{"n_experts": 160, "d_shared_expert": 0, "router_score": "softmax", "balance_loss": 0.000369, "lr_router": 0.000454, "batch_tokens": 65536, "max_steps": 4073}
Below are experts of layer 6 (counted from 0) of a mixture-of-experts language model. Rows are named router (the router's row for the expert), gate (a neuron's input weights, with its number), up (a neuron's input weights, with its number), down (a neuron's output weights, with its number) and show model dimensions 96-143. Each number is 128 + 32 x the weight over its row's rms, rounded and kept within 0 to 255.
After each expert's rows: "mostly gets" lists some tokens that are sent to it at least half of the time. This comes from a sample of Wikipedia text that the model never trained on.

# expert 8
router [116 137 130 121 100 113  88 170 167 115 174  90 163 186 113  82 155 158 153 152 148 170 138  81  78 154 189 115 160 127 108 153 163  85 174 145 104  90 157 129  56 163  92 160 100 150 116  91]
gate0 [ 99 134 126 122 159 171 123 105 125 123  99 117 146 154  84  87 141 157 123 154 138 106 137   0 139  87  83 144 174  97 167 164 153 139 151 124  71 126 140 120  83  81 116 160 112 142 143 129]
up0 [141 152 112  98 128  64 146 135 134 122 152 100 141  98 174 155 103  82 140 152 154 153 115 145 148 137 170 116 119 134  70 120 140 135 100 124 160 131 131 174 169 165 142 106 121 113  29 138]
down0 [171 121 146 158 105 188 138 144 106 156 128 149 158 134 115 161 115 162  46 135  71 111 140 137 162 139 150 123  82 156 161 169 137 133 183 174 152 137 147 124 141 100  81 121 170 165 164 149]
gate1 [118 166 117 101 154 168 173 116  72 181 114 129 106  93 135 112 109  96 110  73 124 190 111  79 100 190 114 173 118 126 145 127 130  86 128 106 126 143 167 109 149 165  93 147 185  69 143 131]
up1 [125 112 152  91 114  98 155 156 148 143 159 163 195 170 158  87 130 199 110 146 121 122 123  84 102 117 122 128 119 165 108 111 143 119 172 144 125 109 159 120 120 111 139 179 140 153 105 115]
down1 [ 64 128 138  90 159 166  98 138  97 149 147 178  64 106  75 168 122 144 137  89 110 102 104  95 129 118  87  99 154 133 184  50 189 144  82 130  94 106  87 142 168 148 132 176 134 114 115  88]
gate2 [112 120 158 147 142 132  85 156 145 113 145 140 120  72 144 128 149 138 122 108 106 139  68 152  80 142 148 108  71 126 116 108 123 102  91 131 124 255 125 173 128 114  93 163 128 168 100 124]
up2 [109 134 120  87  97 169 169 102 136 118 135  93 129 195 128 130 163  90 137 180 168 145 141 130 166  96 114 126 135 140 139 183 169 148 188 121  97 151 159 129 111 151 133 121 137 101 141 127]
down2 [157 121 119 120 112 113 121 109 101 194 107 167 121 177 137 133  95 113 172 115  88 105 105 150 116 105 185 153  88 162 143 121 121 128 181 127 134 139 107 114  89 121 149 106 126 136 147 128]
mostly gets: " W", " P", " L", " F", " Bu", " M"

# expert 148
router [113  89 139 118 119 101 107 164 128  59 166 120 145 163  83  90 145 138 152 128 158 174 160 122  95 175 174 135 183 155  63 141 145 128 148 138 120  67 125 112  91 148  77 190  80 186  85  65]
gate0 [104 255  96 163 255 157 151 148 112 102 171 155 108  99  68  86 142 133 116  74  49 169 101 122 124 114 163 150 125  79  90 159 130 156 130 125 180 112 119 155 250 140 127  55 101 133 108 155]
up0 [152 198 160 129 110 156 161 128 137 100 178 110 104  90 128 156 163 150 138 112 160 126 115 122 130 144 145 147 177 160 106 160 160 136 140 163 146  95 155 221 159 127  84  71 101 187  71 198]
down0 [130  80 117 129 181 133 134  98  68 137 117  85  98 172 118 162 131 130  48 102 131 110 202 198 195 195  79 161 204 151 132  54 160 129 120 116  71 110 127 146 114 180  82 124 145 141 113 140]
gate1 [ 81 104 152  67 108  65 104 155 104 122 112 150 182 156 113 116 163 196 150 123 219 149 105 121 173  94 100  95 173 113 112  99 142 125 142 132 144 101 113 146 145 101 101 111  95 147 142  92]
up1 [100 161 136 124 144 153 114  90 166 143 159  63 150 116  97  97 142 119  92 164 107 113 160  88  88 113 209 123  60 179 161 203 155  69 146 165  81 147 198 170 112 180 159  77 139 130  90 154]
down1 [170 167 117  96 111 195  56 137 167 135 132 135 120 110 180 159 117 158 116 139 150 144 148  78 131 152 152 144 164 113 130 133 140 139 158 126 123  76 157 142 126 131 115 145 181 162 129 191]
gate2 [ 49 137 104 129 158 144 109  96 142 113 102 127 155 139 114 135  98  99 169 125 128  95 179 100  93 127 109 117 124 143 170  96 174 149  75  68  37 110 117 112 142 113 110  37 103 118  99 136]
up2 [136 154 100 130 192 125 137 101  99 127 141 133 159 138 164 138  90 113 155 154 127  67 148 111 104 137 101 172 138 145 165  87 175 111 109  62  94 111 121  98 150 125 124  93 106 145 115 148]
down2 [112 123 111 159  99 100 118 106 108  95  95  64 149 100  81  62 175  92 163 119 115  76  92 115 110 159 131 135 134 100 158  94 114 151 102  51 168 150  81 196 131 117 105 126 120 109  46 118]
mostly gets: " Sha", " Sh", " Sch"

# expert 85
router [103 118 122 139 110  94 110 155 128  72 185 110 137 166 129  66 146 159 166 147 144 155 151  82 133 156 182 107 159 141 120 135 157  89 153 153 116  93 154 133 110 155 101 155 103 166 105  77]
gate0 [118 120 133 158 156 150 138 127 137 112 111 147 126 128 100 255 141 142 182  58 108 124 142 110 148 141  67 111 188  86 133 138 117 106 146 109 130 102 140 126  98 126 117  92  94 120 127  33]
up0 [ 88   7 132  69 138 105 117 139 166 157  94 140 139 130 125 144 126 135 131 167 173 159 105 167 146 110 152 128 135  82 108  78 160 209 162 157 113  84 177 102 121 154  78 186 113  95 116  87]
down0 [151 116 174 110 132 179 127 103 171 131 193 150 106  96 146 120 136 132 143 146 110  79 139 100 148 135 132 138 124 119 157 126 167 144 154 149 102 102 146 130 188 116 141 154  92 180  95 140]
gate1 [105  43 128 126 178 140 130 124 120 136  97 127 164 132 109  51 118 135  89 123  92 134 188 121 123 122  99 136 106 123  94 143 112 165 103 106 117 108 145 117 122 136 142 129 111 132  99 138]
up1 [138  71 138 147 207  95 125 126 121 119 103 140 186 163 114  57 122 155  90 120 121  88 149 115 140 135 111 161  57 129 106 138 121 208  80 140 130 111 117 130 104 171 159 117 151  95 136 196]
down1 [127 175 100 124 184 103 165 134 129 102  99 118 120 109 154 142 138  95  55 131 188 153 114 113 116 138  74 138  83 156 109 135 164  88  67  79 157 117 143 159 114 170 108  95 154 103  92 190]
gate2 [132  95 123 136 105 128 115 128 103 155 146 137 115 122 142 123 183 205 112 115 145 171  79 132 125  89 151 168 162 167 145 121 162 141  86 162 129 120 142 158 232 142 150  97  90 137 150 157]
up2 [103 144 121 197 138 140 142 138 158  82 140 102 140 136 112  94  94  65  98 118 100  69 157 126   0 120 125 109  91  79 100 124 132  93 142 155 120 128 113 113  97 161 140 155 124 124 105  78]
down2 [107 135 152 125  86 115 129  97 150  98 174 112 143 107 132 107 146 166 108 112 124 107 126 104 131 133  78 152 156 160 157  97 153 109 130 116 117 112 157 129  93 151 148  98 152 140 102 112]
mostly gets: "79", "78", "80", "75", "98", "35"

# expert 153
router [126 130 142  96  88 113 119 160 135 115 197 111 142 154  77 101 138 172 120 138 158 185 162  85 103 146 160 100 158 133  93 170 153  91 174 176  78  64 164 149 127 165 113 156  96 163  84 131]
gate5 [101 142 120 105 105 146 127 106 105  93 144 130 158 153  86 136 146 158 148 156 172 146 110 168  97 133  64 124 138  83 100   0 146  95 122 125 101 216 124 152 147 179  72  91  60 148 200 130]
up5 [121  97 148 121 146  90  64  95 125 165 133 108 112 132 156 107 156 121 147 123 112 155  27 134 125 162 134 100 118 154 114 110 124 160 138 112 175 123 150  77 152  53 116 102 126  80 179 106]
down5 [ 95 165 112  92 102 144 124 138 114 153 178 128 104 119  95 103  51 153  42 138 141 135 157 158 143 113 150 126 135 171 107  84 147 128 162  90 124 111 141 171  19 183 113  63 103 143 139 172]
gate6 [127 139 143  96 152 142 131 151 153 136  97 124 142 170 105  90 132 174 103 129 139  99 110 103 126 133 118 140  85 141 174  86 130 105 133 165 119 137  82  85  67 189 156 147 121  86 169 124]
up6 [137  98 117 134 103 124 158 104 130  76 144 111 129  75 135 146 121 105 128 169 110 146 186 188  91 169 123  75 164 108  85 177 135 164 158 109 126 114 129 186 187   9 124 101 142 115  93 112]
down6 [119 136 115 128 124 149 140 114 130 160  83 154 102 156 105  84 240 178 146 135 111 128 165 127 145 112 165 152 170 148 138 169  66 125 112 109 136 186 159 122 144 123 126 103 148 122 128 135]
gate7 [136 131 140 125 117 128 101 113 113 100 149 125  81 143  98 142 145 137 137 135 129 111 142 198 145 113 117 120 148 120 115 147 134 115 132 165 126 159 122 105 116 190 112 152  98 139 139 116]
up7 [154 141 106 143 126 152  98 102 120  91 129 169  77 111  73 165 133 106 120 102 137 109 155 134 139  95 116 184 121 123 127 147 129 123 135 169 118 148 133 130 121 173 122 177 111 148 109 131]
down7 [132 104  92  90 120 118 160 104 124 159 124 105 111  98 134 126 169  79 117 161 132  95 142 104 159 123 119 112 117 114 188 130 132 103  79 126 113 110 122  73 177 182 104 129 173 102 140  79]
mostly gets: " into", " at", " of", " during", " At", " among"

# expert 84
router [ 78 127 128  99  86 118 109 175 156 102 151 106 189 129  62 137 145 157 160 139 135 201 181 106  85 154 136  74 157 154 104 152 128  70 195 188  84  73 127 146 102 148  92 128 138 140  92 119]
gate5 [120 114 189 106 150 125 120 170 178 154 144 113 143 110 128 148 120 113 116   8 112 129 182  67 105 112 154  97 237 107 131 155 118 148 147 166  68  28 161 133 101  88 137 100 121 174  88 107]
up5 [136 120 139 150  78 109 134  96  66  88 111 134 102 144 126 102 139 129 198  99 116 119 103 181 136 190  67 144  44 117 122 147 131 165  78 107 166 148 120  61 124 141 112 163 133 105 147 138]
down5 [ 57 103 133 102 131 111  67 127 128 122 147  94 147 121 168 131 125 155 131  98  87 142 142 168 123 124 116 104 106  70  71 127 113 170 119 121 140 115  91 176 135  73 137 116 106  38 156 113]
gate6 [104 105 145  83 166 171 110 149 116 114 133 165 109 130 153 127 126 137 126 106 116  76 125 101 132 109 164 149 155  59 137 141 227 101 186 159 124 130  81 174 147 126 151  96 107  73  86 135]
up6 [142  87 118 155 127 124 166 107 120 148 171 134 153 120 126 118 143 152 125 149 138 106 118  88 101  97 151 126 124 108 179 127 156 121 100 188 130 107  97 163 139 166 147  95 171 103  14 125]
down6 [117 106 127 110  32 147 126 131 146  94 118 147 113 170 168 139 186 105 141  66 140 168 110 104 175  77 122 169 135 124 136 157 113  91 102 123  71 159 203 167 211 127 126 148 145 144 142 223]
gate7 [120  91 119 152 146 145 133 133 120 128 111  95 145 133 172 129 131  36 191 134 121 112 184 160 161 172 107  80 154 138 105 105 137 118   0 113  67  71 139 176 182 150 147 151 114 103 112 137]
up7 [ 91 116 120 108 131 107  67  33 143 125 180 255 103 135 128 130  83 110 147 175 148 152 110  86 133 124 174 127 104  73 132 141 183 125 148 124 120 105 109 107 120 129 113  78 138  96 138 144]
down7 [ 92 129 187 155 115 139 162 133 158 112 106 124 135 163 136 167 131  83 156 133  73 174 138  82  90  84 121  88 138 133 148  96  99 103 129  99 139 147 141 119  64  89 134 170 155 128  99 119]
mostly gets: " into", " through", " under", " including", " on", " like"

# expert 31
router [100  96 136 134  80 102 122 104 165 101 150  88 137 164  90  94 157 140 151 170 127 146 150  81 121 143 187 120 147 156 115 131 151  97 169 138 119  99 169 141  67 177  97 154 109 135 100  53]
gate0 [173 146 109 160 122  38 126 102 131 137 133 168 142 151 130  97 138 176 104 108 110 137  95 101  99 180 158   0 124 107  92  96 179 134 138 130 157 133  89 110 167 255 105 153  99 107 101 133]
up0 [122 163 139 131 144 175 132 123 139 153 117 171 135 146 135 149 168 123 138  92  50 137 162 118 134  95 103 117 104 123 113 122 152 116 111 151  86 127  94  73 103 130 128 106 100 118 162 192]
down0 [ 92 185 140  98 107  96 111 120 143  83  91 142 188 116  93 121 136  91 153 170 175  96  54 147 115 103 104 146 173 135 135  58 104 116 140  99  86 156 124  72 108 112 137 117 151 160 187 122]
gate1 [ 96   0 154 142 119 103  94 118 114 151 128 124 159 166  74 100 149 135 134 150 131 101 167 109 113  90 116 124 101 151 125 189  98 134 130 147  95 102 154 136 126 134 136 127 105 155  91 168]
up1 [140 117 129  98 107 119 120 149 143 101 133 115 112  89 173 132 133 103 118  21 125 138 104 110 148 147  92 110 150 118  94 129 139 118 103 127 109 164 167 145 135 149 108 166 159 134 127 139]
down1 [137 119 156 155 163 114  87  97 159 113 132 129 102 133 154 109 131 124 107 113 133  85 130  90 128 103  73  83 161 109 138 161  92  44 116 164 139 130 162 144 131  74 126 163 145 140 132 141]
gate2 [128 151 130 131 105  97  60 147 180  93 135  87 164 146 164 144 155 109 139 132 126 149 170  91  94 103 129 104 157  97 109 197 154 120  95 137  73 148 118 198 157 109 115 171 114 123  78 125]
up2 [117 111 124 104 121 145  81 137 119 147  67 124 137 106  65 147 155   0 129  93 137 145 105  95 101  47 138 125 149 144 125 109 153 149 120 169  93 141 104 171 164  74 126 140 109 112 109 145]
down2 [155  39  72 115 150 139  78 118 145 130  80 115 116 107 120 139 113 136 145 131 160 112 156 196 179 153 192 134 107 137  84 122  88 157 111 116 103 135 121 117 121 118 151 123 112  83 153 148]
mostly gets: " 0", "½", "72", "0.0", "8", "32"

# expert 42
router [100 106 151 100  90  86 111 136 151  87 170 102 152 174  74  90 156 180 132 167 151 173 142  93  77 124 183 110 142 135 108 155 183 103 157 173  93  98 154 110  84 161  82 164 112 148 137  71]
gate0 [107 109 128 115 117 123 104 129 121  89 157 165 127 166 121 103 112 159 122 105 120 134 147 118 126 124 126 124 114 139 176 131 131 159 157 136  86 147 117  97  80 138 130 111 148 126 127  98]
up0 [185 182  98 128  97  82 146  77 147 163 130 163 101 142 108  92 100 117 134 115  69 126 131  59  91 146 121 147  91 128 194 115 124 181  96  98 154 132  91 117 132 137 169 152 136 105 111 119]
down0 [113 160 110 134 154 149  79  74 119 119 137  93 119 138  63 107 168 111 136 102  78  64 141 129 143  72 135 144 120 107  98 156 126 128 139 136 133 108  98 127 159  70 127 138 130  94 179 151]
gate1 [162 168 120  89 115 115  81 119 129 101 118 123 177 140  70 151 123 195 121 120  96 193 147 128 113 146 113 119 117 117  43 134 118 127 156 174  85 112 131 100  91 149 169 141  66  89 126 101]
up1 [147 137  35 144  53 134 135 100 140 124  78 115 100 182  86 148 158 104 101  69 117 175 114 142  98 111 136 136 107  95  85 156 109 109 131 188 105 146 146 124 144 163 109 125 109  93 135 167]
down1 [101 105 172 150  50  98 167 182 123 158 137 180 121 187 139  47 161 102  59 118  92 177 150 111 139 123  90 129 125  79  86 184 128 140 145  96  81 115 148 133 118 149 135  96 153 140 155 116]
gate2 [124 105 141 167 125 228 127 130 140 155  90 133 108 137 148 115 174 137 151 104 155 124 140 117 170 115  73 134  95  70 121 138  91 134  87 116 109 118  79 112 132 144 105 111 138  77 132 119]
up2 [146 106 134 145 138 105 162 151 107 157  86 116  91 133 208 137 162 117 112 121 150 150 103 142 100 121 100 163  86  78 121 135 107  99  91 131  72 141 140  93 139 186  92 118 147 125 117 167]
down2 [129 145 170 175 151 122 143  90 125 130 121  88 160  91 146  91 110 156 145 135 162  87 123  77  75 109 148 141 143 173  89 102 120 149 189 159 139 115 161 164  73  87 145  99 151 112 142 169]
mostly gets: " (19", " (18", " (", " Richard", " Hall", "の"

# expert 33
router [ 81 108 152 105  92  95  98 175 152  86 177 115 141 179  89  98 153 159 125 169 181 169 133 105 108 154 164 101 152 124  86 130 133  89 186 150 107 104 171 117  92 131 119 162 109 185 141  99]
gate0 [168 128  97 153 164 105  73 159 118 116  82 119 104 176 151 149 100 149 145 124 122  94 127 121 171 126 142 120  23 107 147 136  74 146 132 107 147 125 125 119 145 152 148 135 114 149 127 142]
up0 [113  98 168 104  91 151 169 116 139 105 163 126 134  97  87 121 199 117 229 127 126 202 144 127  81 116 118 102 157 120 115 128 189 113 174 137 125 125 125 160 105 103  90 148 134  84  92 116]
down0 [173 154 176 110  81 143 146 124 149 124 114  85  74 161 147 143 127 142 115 152 106 123 113  66 162  76 142 188 119  95 133 142 123 147 138 133 128 125 125 113 129 118 101 149 168 146 178 157]
gate1 [106 139 181 102 171 117  85 146  82 148 136 133 105 126 151 168 125 114 124 141 153 111 112  95 140 115  97 116 147 117 164  86  80 129 105 157 164 125 155  96 129 132 143  75  96 126 144 156]
up1 [154 109  64 161  81 148 169  54 167  99 122 126 142 105 103 104 140 130 149 149 111 156 146 143 108 156 113 137 107 155  93 174 172 118 149 122 102 115  92 167 125 135 113 166 178 141 108  89]
down1 [133 155 174 149 101 107 110 144 159 136 138 135 125 111 144 195 128  83 118 132 106 138  89 142 151  45  71 117 128 128 107 131 182 137 130 104 112  92 102 119 108 131  84 128 156  96  98  86]
gate2 [127  82 100  64 137 140 125 108 131 118 114 153 189 121  81 151 138 119 153 118  96 131 145 102 120  94 150 150 135 127 151 123  93 167 153 129 135  90 126 127 174 103 142 136 135  66 111 220]
up2 [154  87 114  92 167 129 157 120 129 113 117 122 153 138 111 162 149 126 136 129  89 112 132 144  92 102 122 134 134  97 139 115 102 125 106 138 144  81 141  95 167  92 167 110 181 112 117  55]
down2 [124 165 118 165 143 137 114 188 104  63  94 121 161 130 155 157 113  99 127 109 120  80  74 104 115  89 128 111 158  77 140  87  84 126 107 184 123 106 114  60 125 116 138  83 156 118 108 157]
mostly gets: " Du", " She", " Lu", " Ri", " Ni", " Ku"

# expert 65
router [ 69  97 133 102 127 119 117 165 127  72 163  72 163 142 130 116 156 158 119 114 130 209 142  87  86 117 138 121 162 128  88 134 155  93 144 163 107  78 167 136 100 149  85 155  69 134  99  70]
gate0 [144 124 119 121 100 102 144 157 108 112 118 132 142 103 137 123 135 137 124 144 203 142 112 130 191 143 174 126 207 115 128 118 158 119 143 105  93 135 122 138  99  87 139 119 133 164 132 123]
up0 [106 146 144  89 141 147 114 123  95 171 127 151 100 118 127 139 124 106 114 160 180  77 124 162 147  93 114 144  87 104 150 112 102  99 142 153  82 161 150 144 121 102 255 110 113 183 143 155]
down0 [108  63 108 168 152 119 110 130 129 122  98 111  42 119 156  38 142 164  83 148 137 158  92  68 138 151 177 152 151  93 180 112 179 175 128  21  95 136 107 101 114 165 112 138 135 169 180 151]
gate1 [ 96 137 146  76 160 157 127 127 136 125 170  98 122 186 115 140 175 126 176 116 181 166 145 134 112 166 138  46 135 164  69 130 189  63 158 174  99 140 163 172 140 113 128 125 140 116 101  82]
up1 [125 143 136  85 159 152 137  90 117  89 144  91 127  71 119 144 168 124 149 115 152 188  93 144 127 161 108  88 134 146  81 118 183  93 178 155  84 172 151 148 135  50 127 100 115 110 107 136]
down1 [138 137 144 135  99 136 133 170 122  96  99 162  87 162 101 157 145 138 181 122  93 135 117 135 116 115 124 120 138 203  99 107 115 187 168 156 111 147 122 197 153 161 200 123 155 158 166 133]
gate2 [155 153  92 171  92 104 152  72  91  84 124 181 124 114 102  91 121 122 110 142 114 192 130  98  68 153 104 148 124  89 118 121 129 138 117 100 132 130 167 111  82  89 112 109 112  82 151 103]
up2 [138 112  83 130 141 135 111 138 154 107 140 111 129 104 144 138 174 167 105 131 121 144 111 157 158 199 135  81 100 163 193 146 136 134 129 106 149 182  64 108  86 120 100 142 158 101 141 132]
down2 [ 83  97 161 166  41 131 117 164 159  71 172 117 119 149 107  77 147 121 101 115 141 130 122  93 149 104 100  68 157 146 103 155 172 205 140 189 140 164 152 154  60 137 126 120 169 208  60 132]
mostly gets: " Ha", " San", " Mc", " Mo", " Ra", " Sha"

# expert 41
router [ 99 122 160 108 123 105 111 144 154 115 141 130 152 124  89 110 166 169 136 143 155 176 142 132 132  90 170  94 166 140  61 160 159  87 169 143  80  69 157 158  92 184  73 162  57 141 120  90]
gate0 [177 153 148  95 150 105  68 176 207 158 135 147 111  86 168 140 157 114 106  74 131  74 149 146 154 108 137 109 136 147 139  76  95  85 176 125  85 159 140 184 134 156 154 112 132 102 144 255]
up0 [136  89  99 136 164 141 167 158  70  83 130 137 120 152 159 143 137  95 113 158 137 215  67 125  96  90 132 199  60 159 127 129 128 148 160 138 195 126 108 143 134  70 144 139 130  65 135 169]
down0 [206 164 140 146  74  65 121 201 119 164 131 118 133 124 145  79 137 148 154 110 104 118 124 122 142 113 141 117  44 143 154 101 125 118 130 151 104 123 140  90 162 142 175 172 157  94 179 146]
gate1 [109 160 164  83 160 126 140 123 145 147 105 140 135 240 135 103 154 106 120 117 157  86 130 103 142 125 114 110 120 197 149 178  34 103 173 120  92 155 125 113 155 150 129 155 108 100 106 126]
up1 [161 110 125 131  74 120 114 130 119 116 130  75 129 191 121 109 103 159 217 175 160 176 129 139  96 133 106 127 118  81 124 103 151 159  47 153 181 102  79 147 100 118 125 155 142 159 166  65]
down1 [138 179 132 106 133 106  92 109 166 101 109 140 142  93 136 163 149 117  97 187 130 123 124 118 160 129 159 125 145 138 162  84 124  64 105 143 133  91 117 136 156  94 131 132 144 126 142 114]
gate2 [ 90  84 167 111 173 125  76 144 108 139 121 123 161 139 174 127 114 166 151 119  79 119 112 133 102  72 108 130 117  75 145 153  91 138 129 123 136 128 151  62 132  51 120  95  64 130 184  71]
up2 [146 144 168 163 182 112 106  12 168 196 102  83 117 138 156  84 116 172 100 101 125 132 144 152  90 139 137  69 135 115 149 121 113 142  95 120 156 110 166 160 136 120 131 172 122 123 160  87]
down2 [132 146 124  66  59 129 157 138 142 143 130 104 114 148 129 112 189 152  98 104 102 113 115 239 101 139 121 158  67  89 117 158  95 166 157 130  96 106 120 212 129 146 126 145 104 155 160 114]
mostly gets: " Royal", " Roman", "tern", "Species", " R", " Central"

# expert 59
router [122 124 149  86  92 122 150 161 132 103 147 105 136 197 112 127 158 176 149 165 167 203 155  92 141 134 180  80 139 175  72 144 146 101 162 138 125 116 178 179 109 138  98 142 109 143 106  74]
gate0 [109 131 145 101  44 156 183 106 101 172 148  71 121 165 119  93 136 121 152 133 150 162 155 129 138  87 133 169 179 185 170 174 144  94 100 151 114 142 126 128  71 132 136 119 151 131 120 129]
up0 [ 91 106  97 124 167  86  60 136 139  86 133 175 126 108 128 149 124 170 124 113  65 125 130 133  75 184 114 137 100  63  58  96 136 144 148 131 117  66 114 119 158 127  92 157  72 141 172 105]
down0 [165 134 107 122 119 184 102 125  81  97 177  89 128 143 120 118 168 126 158 185 150 160 144 173 129 158 182 112 129 181 105 140 161 119  76 126 131  85 133 122 147 121  83 126 106 108 160  61]
gate1 [ 66 124 169  97  97 156 121 127 133 108 163 120 107 112  72 146 149 156 154 128 200 145 113 255 124  95 106 154 148 107 112 117 115 171 151 149  85 118 144 147  84  84 131 126 175 138 168 159]
up1 [174 102 102 169 107  90 110 121 137 145  70 117 159  41 122  91 134 130 110 149 128  99 167 108 142 144 158  80 113 138 117 164 153  78 111 140 176 101  65 117  73 178  85 129  76 128  61  75]
down1 [101 131 122 164 100  97 104 164 114 108  61 127 100 112 126 155 142 121 164 130 111  70 179 100 120  88 146 153  93 176  94 173 157  64 116  85 134  84 134  89  74 161  95 123 118 116  85 143]
gate2 [135 120 116 136 138 164 135 144  98 125  98 127 164 149 153 134 104 100 104 131 107 148 123  88 118  93 121 101 114 143 105 134 179 191 141 146 143 131 136  89 104  31 104 142 126 127 118 135]
up2 [131  77 152 136 168 152 141 143  64 102 131 131 195 162 154 162 142 111 131 120 115 140 113 160 132  80 114 152 127 165 118 118 161 105 100 156 115 238 138 155 129   0  92 115 125 103 133 199]
down2 [136 130 130 136 124  65 182 122 116 106 148 107 115 126 150 147  94 111 191  78 131 122 155 115 153 134 118 152 157 132  66  66  86 139 120 156 162  97  84 128 177 147  89 132 135  96 102 121]
mostly gets: " (1", " current", " 2", "8", "ca", " 8"

# expert 97
router [115  97 161 134  97 122 129 160 144 134 140 114 125 178  99 113 137 130 143 170 162 175 153  90 121 136 148  85 170 161 124 149 157 100 140 157 118  70 169 132  67 150  88 171  65 140 117  94]
gate0 [141  84 134 137 154 140  86  71 166 114 134  91 105 113 138  97  90 112 122 159 152  92 163 127 147 104 113 154 197 120 111 104 145 196 162 131 128  52 126 196  47 106 115 161 133 129  82 129]
up0 [141 111 136 130 106  95 181 123 123 142 169 129 135 122 117 100 143 122  92 137 113 193  94 202 131  84 139 128 114  60 136 118 154  76 118 151 170 114 143 124  57 119 117  78  97 160 180 105]
down0 [122  85 138 123 146 124 146 101  56 124 149 171 115 100 120 100 136 169 141 135 196 101  82 125  98 177  93 131 149 126  78 162 117  99 193 131 115 172 149 111 180  67  97 135 156 143 161 106]
gate1 [132 144 100 105 187 133 160 152 155 150 126 170 108 108 130 158  99 116 128 150 125 182 127 143 145  95 165 103 145 104 129 177 253 112 117 179 150 131  96 122 111 128 115 123 145  75  83 166]
up1 [136 189 103 125 121 141 164 135 157 133 104 132 114  55 123 100 127 123  61 172 139 167 109 152 213 107 117  97 135 128 116 156 167  99 165 145 120 148 146  91 119 111  91 110 161 118 119 157]
down1 [128 199 104 133  90  80 158  81 130 173 125 138 100 136 140  83 106 105 161  88 128 150 120 145 112 153 163 148  74  79 100 101 102 107 132  93 108 113 112 134  99  78 111  51 112 179 131 155]
gate2 [152 121 123 111  91 160 139 116 158 146  88 114 135 150 146 188 125 122 119 107 133 161 127 130 141 180 148 113 140 108 117 112 119 185 106 140 103 120 128  97 142 142 107 156 211 148 155 123]
up2 [ 94 141 121 123 155 104 126 130  92 105 152 126 105 131  84  74 114 140 133 172 156 102 114 126 145  75  76 143 104 146 143 178 140  92 140  96 161 125 131 166 116  92 150  78 160 118 127 125]
down2 [139 132 111 133 143 159 150 147 117 139 168 126  77 146 122 208 110 133 174 203 167  36 125  82 183  26 124 158 110 114 144 155 177 137  82 101 134 122  93  72  93 127 100 138 171 131 136  87]
mostly gets: " Y", " J", "T", "Y", "J", "&"

# expert 83
router [ 82 113 168 116 133 107  83 183 154 132 144 125 185 175 124  85 140 153 122 153 145 148 164 106 121 121 141  89 143 146  78 148 161  67 149 172  99  96 165 126 120 189 112 136  93 143  86  91]
gate0 [ 68 119 163 136 117  97  78  90 134 145 148 172 147 181 108 130 110 158 154 150 163 141  80 194 122 165 156 119  65 107  95 130  71  33 118 162 120 129 119 157 137  93 119 157  99 145  61  75]
up0 [103 109 151  87 156 155 101 140 126 112 152 115 131 144 152 143  84 113 113 155 145 124 141 127 133 129  94 136 138 100 128 138 217 112 132  94 169 143 199 116 145 155 153 160 135 155 138 126]
down0 [149 126 120 136 192 149 115 103  93 108 147 105  66 150  96 119 156 178 104 158 140 107 137  82 140 135  81 132 135 163  77  96 105 103 165 155 210 173 116 142  94 165 113 158 126 132 105 128]
gate1 [142  90 175 130 113  99 105 125 123 119 121 146 148 104 133 167 114 146   0 108 153 122 141 251  93 125 120 130  78 158  77 142 142 107 132 147 121 127 141 127 154 162 120 124  93 109 114 118]
up1 [104 103 138 125  89 135  83 121 183 102 124  96 138 180 110 148 103 150 118 154 127 140 148 103 177 105 102 130 174  83 116 172 168 136 163 141 121 107 144 143 117  95 161 131 108 127 120 167]
down1 [130 103 125 152 150 156 108 156  95 105 184 106 113 148 114 138 182 175  44 131 140  77 113 143 152  96 116 131  81  72 107 145 170 133 130 144 120 158 122 138 150 118  99 112 167  94 115 121]
gate2 [107  78 117 106 177 120 156 147 152 149 115 138 127 127 134 141 118 116 159  81 194 150 159 117 156  94 167  91 184 137  86 116 137 100 140 178 148  84 142 109 140 156 156  95 122 130 110 112]
up2 [153 197 137 130  29 140 126 143 114 101 142 108 132 135 113  95 133 109 136 157  68 118 160 131 114  92 128 146  98 114 180 169 114 151  98  97 143 121 151 172  58 132  94 168 126 144 111  97]
down2 [127  81 168  92 149 159 176 173 130  86  95 129 143 146 111  98  98 125  77 148 142 110 107 112 167 139 141 139  97 143 123  90 127 130 127 174  87 110  94 153 196 214 161 182 158 138 171 164]
mostly gets: " sold", " Born", " take", " married", " un", " took"